config.toml
hidden_size = 160
d_expert = 192
d_shared_expert = 0
hidden_act = "swiglu"
moe_layers = [1, 2, 3, 4, 5, 6, 7, 8, 9, 10]
router_score = "sigmoid"
normalize_top_k = false
routed_scale = 1.0
balance_bias = false
scale_expert_input = true
optimizer = "adamw"
beta2 = 0.95
dataset = "wikipedia_en"
Below are experts of layer 7 (counted from 0) of a mixture-of-experts language model. Rows are named router (the router's row for the expert), gate (a neuron's input weights, with its number), up (a neuron's input weights, with its number) and show model dimensions 0-159. Each number is 128 + 32 x the weight over its row's rms, rounded and kept within 0 to 255. Numbers have three digits each.
After each expert's rows: "gets" lists some tokens that make up at least twice as much of what it gets as of all text. This comes from a sample of Wikipedia text that the model never trained on. Tokens count by the router's weight.

# expert 5
router:060162131138139079076091121114137180203105107148104166191166108101088120088126158125163199121080119127159130063179174128155134144123156082133078146150167107139116152149111130182111112132116158141158109158113167092108112089131174121145180106131149116160098118111155124104050163131120151111119091175139133040147117099136127205150072073107162100130090165157136139114126078117098132154086153095141180134120124150085115114087095125217108118121193129091085169121090148119134167125115130
gate5:084092136117065183129101147132159120089109096168128128121149160134142163176130116147147171109068132157125167117088137153095111140058049170113123155092159117160174120105141131142125162082127078161128148081122123105156199109076084106084068091132159132099155117135136145125167094155117166159104175178109163182131100060136111147153124101084143138115100118150062160171153109088113141117150164084109127148153124152144066149156154116130126187126088146125200057087162086106091192157125103
up5:167132121075155162108107149107156126126117123130112078181153209126128094138155116098191090142134139111159181129174101143114067176148168128144121162167109088143118075124177069202113127136117180092131142148156156142163114217130106156198064087104145153074186141124130083112179109105155095121123130096119088141111172153134061103139120125113110097044096184100120104087124137119124097084116174136149092116171128091097138083097121151118131123125080111147131118073090122123104144168134176
gets: " of", "9", "1", "8", "2", "0"

# expert 10
router:044097179163108115077118141076140157162133119164063153169094074118104122155121121155146162131054119144109144092173133156127129145142130134067100122112190087128141134104114154112112097144135187187149101167147147061101125134114198119143180106133136117142057111145136129076064138165142154143155098155144100103146145102143120138100123087127123100157121189109108188125157101052115157146099163110138138185124118085099163146104084113185143101165177064103110203145104170134086132106106129
gate0:139103141174121117137150134160181111184115126045175134133097160123168152118113163100087151155129151146118134158122117107159076104108104202121155159110154138164112143067092139137151092130184174101031141215166113111129204093117150079101084131160080153182134141147104074188101153058109084118087116137161142110110139111090124107154098167139120115176088086179160106173114155096182113084099110071110107126121112160132124083155142091134118122128099107166078116150110141116088114111142142
up0:153079110069121162119153163138054090117112146160235088085164081123185096115117106119081125141165114139125137188086125141147101138121165139132138135135115146154152203112135123113121168147085094142129128104107095082183145149117117064160173132129155135098095127124137140115204116087084123148156171112102108124137156136136167092082128113191121145076211173138161149155126110085059193109122131125187112061155183176138112111105119109108176097127133142133158095103147095118130173143141105
gets: "s", " on", "ing", "es", " in", "ers"

# expert 21
router:133153126141149110116107094098127132122139108182055144135134123097093080128148107144164120149090086165116129134149112124160160153126185171049055114081176126071136153128113178104129080106184134156150129115108089132122077088161192138173132102165183107122067055117169155115100142114125117100095085135119117084131128114138159176128116101109140106125064158159147146154183132098122172141117152115154135159130144155087124107160134070123130120214170100098068174187067129204089111101121122
gate4:190122164127111054141075184146114085111053135124153080078154133105150086166144146164080140115106104125115104160114124162117123101162149155119130099097100124172136168103138151168122125095144086134069161114113171150111139114126170144149127105097094059139201058141162128148124027151164156124100147122141109111091111120158113053125136129108149111131126142167185124172106170153067159123126105107150082103111121183108121093140136108155149131225102117085137077132124126191090131133164178
up4:101147153153126163114139082108171127113157155106064171141097108084108150162098163099197099155080105095140121117152140103154111154145107198157102145057166124117110070131161081075183084149174130134098089148129085121124148176096165144114138066156151168120109133110080101106109152137079150143102125166107089110104155105124109144156168128155205168103121086141205187143109129121148157118118113171101141135188144091127078187161066145128143088078139159152084098062139150100121130150129083
gets: " and", " he", " He", " or", " had", " has"

# expert 29
router:076159162149138081095096091050110147157156122168077157150112126117086106117151101146197141153092098170121098077209126157141199113132155156125085157100169136112140148126116212138096102134142139113174170125083102131100139097148208104148117151160169115114088097104177109094072170145133143068132078155157101101175140122127089183111133142130125101100106133169131180151156070110136151157104162140142174146134079118084174124145097093119121146148159113095107135167096142169111179104109192
gate3:087146173149048129158121086123173123067149119213131145151094158141132114112141133135091153132134084126124166120121094106164162093053142167143127129123158105116124111100141116099176156072127138132117112136116182123119057124184167095140207167150159116136157091150105114125104082235132110158120117106153105149186123111132093132061102126163113194165147102095096206156088138123160117183100087122156160135141145102131110109147141104106092163113139075111122102095114156162069187149152110
up3:109151131124109092121125161076105146123053138101087110126094135108127121076100129062124116103113141114159172102104164139150118096163075125180139133145070130125148149174135099179188150091144186096220192093094109107122195176159120069137095150055141150149167099116169152132087070119091149186136124176157148115143154112101172156120056108046135114126159123147147155077131117114126089108108155127136114130145200110115143104145141090117149134090145161152072125119137183180116138124161123
gets: ",", " (", "),", "\",", "\n", "—"

# expert 26
router:102153146155120128118087156079120135152160080123087116124125057070107050139145122118159139163134086149142097115176122142113158144141145110079122158098149127068155155132099126098100164149153121127147158137130068099092121135168205106169164106124177096120057057131147153095070163134113129128129095157095099065137126114144082187139145117160102060145091151162091114159160122112120179160116134110116158128096075121089141129179166088167105099151194098129093197104086160214110122118128148
gate1:159108109135137094112121139056110119142154197125077137155170107148115086088149139120072077215110155160131161118119129156137177150106101156098141167124161115105133119116134064126162118113088085153148191135103152087181134184137100133206178162211099125135070114139154079123119117133196103119128121094136123142121140139138115127091179159175196142157055158076124153143106067151087123155133097112126097095153119102149130146123063099147111151148133145057116114165136166075107118114143173
up1:170126110163097125154105166124051136124152109105126103090136142107109092156157180122091139159132129140148108131128101197111124134185107155109165174078111089154149164113130082071113154103178079111153204122102104169128164203117068114124166173146113175122082092175107099119133137123205121121123141109109149166147075126172077134153075172152185082186083145162094112148086094118100103156173088059105101144168127093122118132143136104062113109136130154153103151167136164162081108116132104
gets: " was", " is", "\n", " were", " be", " are"

# expert 13
router:120146174138124064125143173097130144146159151113114204140186110136075103101121134100167148175089100112106122154181143163132140095087136138056098112083179152110156104092083156108120096191137082145114108166148142074128124090178183085170149145160156135147081098122128152116057125166163125070109101184140125086155127091118145160141110118128136086148152154131117166156099086112152214120086169127145145114056106092127136113137124121184155123200168124148118159155143150174054129112124175
gate25:109048131130040110138141143173178191083118109130110167145094116105187182146126100095167189106166116140171168106093161142156099184106155104129080177101083106140143067128115135096110069114077145161131125114158142079107129164120168101146155166089181121102179165120106141096105148086114155134153156141167129174131154088122148112115060177099108083130179049081084086122151123115150100107154134173154137110154150148104128109132188165110155135083108152159104088160144136120127091111100146
up25:114137123105133147206123115113141109121209114108132181090096151141189122139155107088063121087197121113121202151149108176177109107103127200119098141149161113176175091116129070130153112098104057151112068134123125101158094145152091113120119140132171183160127122129208125092091167150167127143164087169122128137135137124144179122140105117084156149118110177119143147165136166132118137085125145183104114098109120078072119142158063122077058140127158163158125085101143159105134128177069147
gets: ".\n\n", ".", "==\n", " |\n\n", "\n\n", "==\n\n"

# expert 1
router:091167167131112125140115102099143154089105130160051176145130077151173071164123141075182138155102116135133135112193128154157128144124142140102035093101159104104143158115100129101141065103064172137133095165174132111144112078149195105131154098154122130139094127107095097099121163112155101074080098104180120072186190112108108163090110133123118084150138126099145146095107157094178215144103156093167087153102092095111138106141099114204136122158178137142076176153112150112129147147127143
gate1:116111161134082128091140119128177102060116136173067147106134092130183103171096129095105152129116097170135139170117128163119138112079133129100096080101162117146178062088103139081143134136104177189139121168195147099115160101206142066105104168134085115198158146093089085118153133132123117136093153109160160113196156086149118114155089164122135101169119106089100132064114155132187167143179127090146088163128097104153108135184123097143074135120138181112108105119088204107094129113160164
up1:201116081134168102103101108113095077099095194162089137137159069103152164148175115152121072127116127113170153139141074160137127161124118064154111084148105109066155160085057163091119170152081180122142126122176081104153181100215116112118102132124131127120115153100046095105129152103088099129140106158149126105134185115144094152134115189083094150121153128120115155109114116133132136101186099145108107115181135143201190170150113132157052120139121172132103115131128112116161172122092090
gets: " ", "%", " P", " C", " K", " S"

# expert 20
router:048124175178137105092129140085132139141151145166080152132134101100093081108106095130188159129137076148140112113143167160154122107124140127106113109105127092093087164136060138168132115141084146135126142139131150104089101133172204107161163148132126111171069103128205127067129175121103128139113075130103080102136135060090122182081120090149062099135102147137144134151135158096166123167086150087174186117159117130072149074175056086205110161137167113130124135162074134111134153141093119
gate0:150103070146156101118088159145089109083113134175136093075134066156158137137112177115109124136129141162118118092142127125122110170187157202090196085113093109164108059129108106164096116134113126118102078047166096217146074119112113135083165145106132112160173159159131102127173140123166145204117115135115119151105131098143096142122094112162118170121148155052151089116131159195133148115124124160143168178098151136098112109158117108109157134098197144132185162062108090132150088118090169
up0:132152106120087111150158075177103116116119066060109104133217151084071129108190150153110146110132191104130071151103132120132142134146082155115121122104139151167131117121113170109106194093157061135155164123102182133150085116146127199127075114099099118054118134165133131131124126133143124155146181161146115203130093152114109130198144120168091179094165094138094103152138151165129079119128101172111063092166167128169116066130148140115129148109098135151136140164196159173125147073161103
gets: " from", " at", " in", " of", " University", " team"

# expert 17
router:127200092136125113113088092064134167172148167161106208195118066110137119121134133122187190159089136123118123128164086147158117183134143127138093108125106101067128117133061158154130122128131135184116121146142160081071106072117190158146184176157127138156099140122167084094124092131120162129151079161141120093134084134117105198111115089188129055173098155139098109142120104148135149120125136060145130142101110101106088120124121086202105139175149087085120145193086132141117110151148123
gate3:159124152131134146122141131164140198129108146157135077137093112104138134125183110144143167154170128108138200098117117168122172135130148153067146143132168141132121122145102196090206138106158146114143081170105160124171185138132112095106117089165103100107142114118099188135130126107046153148102133126109085170147167129165112075152175064098177173116126145127144143101174095112170155067149164152125092137163031126116152158087106149087099094123098113050151089057109123093098134155074121
up3:200136080130078187086086150130058178104114124125165075136180128087115076065123100109142099150140093086182153148136115104181134162134126128106166118137126147174166162118088155101127120172171115136189177169090107097123168160178163125137112091158079130105163135102105165095139057179141164119135121145120105105142101114181188116162100124066097125131133175122161135154143125127134096100163153132098090142153168144140095126123181097068167076116082109124158123074171158084100147128102170
gets: " |", "–", ",", "-", ";", "ly"

# expert 14
router:080174167148170078081146090109136159183147169125098134169204108103065091091159103153156122152107108117121079112191127163141145075149143138102099137088155148080124118110116166121098125168122143161155159128138126124133134091087151147124120133140123126102065077088171109110091162126160151074101074198144111089195150146122080152143143133155146104136099145149149163173121118096134171147124121118146136123052065149094099111120124088210072139195168125089072185155122129136165127081124146
gate1:131156163148152176179149145078142179113148130136121167111088159144081101127147122072161119062147144129124107106126155107166137156140106104121186165160116109167164107133150100101132141085184067145153088139110161096062183060096089092079128070077134127070156187161106162150160138100118131150147110166128147143137122161064117115141131134091129111181097101141128070130090121142150112107137045161176105084099146165132151141154136212107092120129085138126185142194116143181185116132143124
up1:155074120088129125103192109142097109109116134119150091119150094127141130115126135171121137101191146141149132165087135100138130137208115149169069149176131118110077138107152172120138153111092119145113058089188138146120149116114135122148086119165079103159103135059095058102183155112096079134096112195098123113087189121167181112133094130136246144085162141066151138104136160082096085126161136166106147108171134080135150115151110118102137145139141147153117106043165137080114115124118178
gets: " B", " P", " C", " H", " L", " K"

# expert 16
router:132190135090110110082127139064157113129116147136103165215115110145095086107118113141195113155121115180123174119158151090131165109131119079136082125123181099094108114106109140138105101107100139122155102110151107120149126068162184125118161157150165119107057055118173141101067107159152129104174079188145145114159103132113094153150113144126162104150053141124101154118147133107149152156068148152188113124058083110090186095148078130185122172128125129112096169165104161138126119056152193
gate0:091095146117113168097164143112183099135144123120109163125169183165128083050192201153126119107153163133192099118154130037171133101207112119130066113144125160184177144161095083125134160148089098155103104135154164102097123089152134184136139131139089105111122156147032101129161138118097194149093147142160086171112128088112139168122168114117146147125184096108109114140085147149123104114121101110097122124166081157185126125114058176096092153117127102142101078112146111127094148166137141
up0:137140128095097148149122103160102156078104083076150153084113129112162090171123097116104102130082123121089107149115086186038145087096087112205080182097179098157091130091178118100113142173140105120099148129077113142152167122085104166121121095077165186128142117112127137186130130175171155106146151080115121170160177103147158082161113158114100136141162151092152171120133095160107106117125064158095131105127179096125088072126210165103104117133170118114173121156143134081129140119206116
gets: "==", "===", " S", " D", " G", " National"

# expert 9
router:063158159175167105110155166079126109174127121173110143165133106149126089104095131138172140147093100193155118098151151150150173135093151101045066135085133158059143134102097181123115147155110114145112070146131113057108116118144198133157195129134163106116086057093179113103080165154127134104100081148162120058155152118100112168126088144110143138089090177184110182106124122130114144178093146111158166132113112106048109115124116073115148124146156108146075108155114132173099160121126134
gate5:165140112111115101093135122128132177077098133101171126088113152075142137160102177183103140091180121092068144109087095108089083135209117159157169116165116134156106161178192082209164149133173079127123135176118133124113151147166089126132096124127085149156106149159098159138153058133129106151126127076105082152196184149132130130116097076138144138174116095103102076156075165153173111150161098172060140111125127134154168105162075162138118158087125126133155139044131133126114156103106145
up5:107117120124184143145167163115141101162091126140088088171094134197145198126137082077087100172132139158194130117108106127148135175064142080086131165073134155107156082138113127158127132155042098134102101178188113092151126178101101151122138133126166118118192167099151058124100096112084139220192084139095180106092149091099089118129107149157176162117131166147139129103133104166116125151135170100154104116138114162130104192129143104085151096096112144153118077118165137137105131161153162
gets: ":", "-", " by", "=", " -", " as"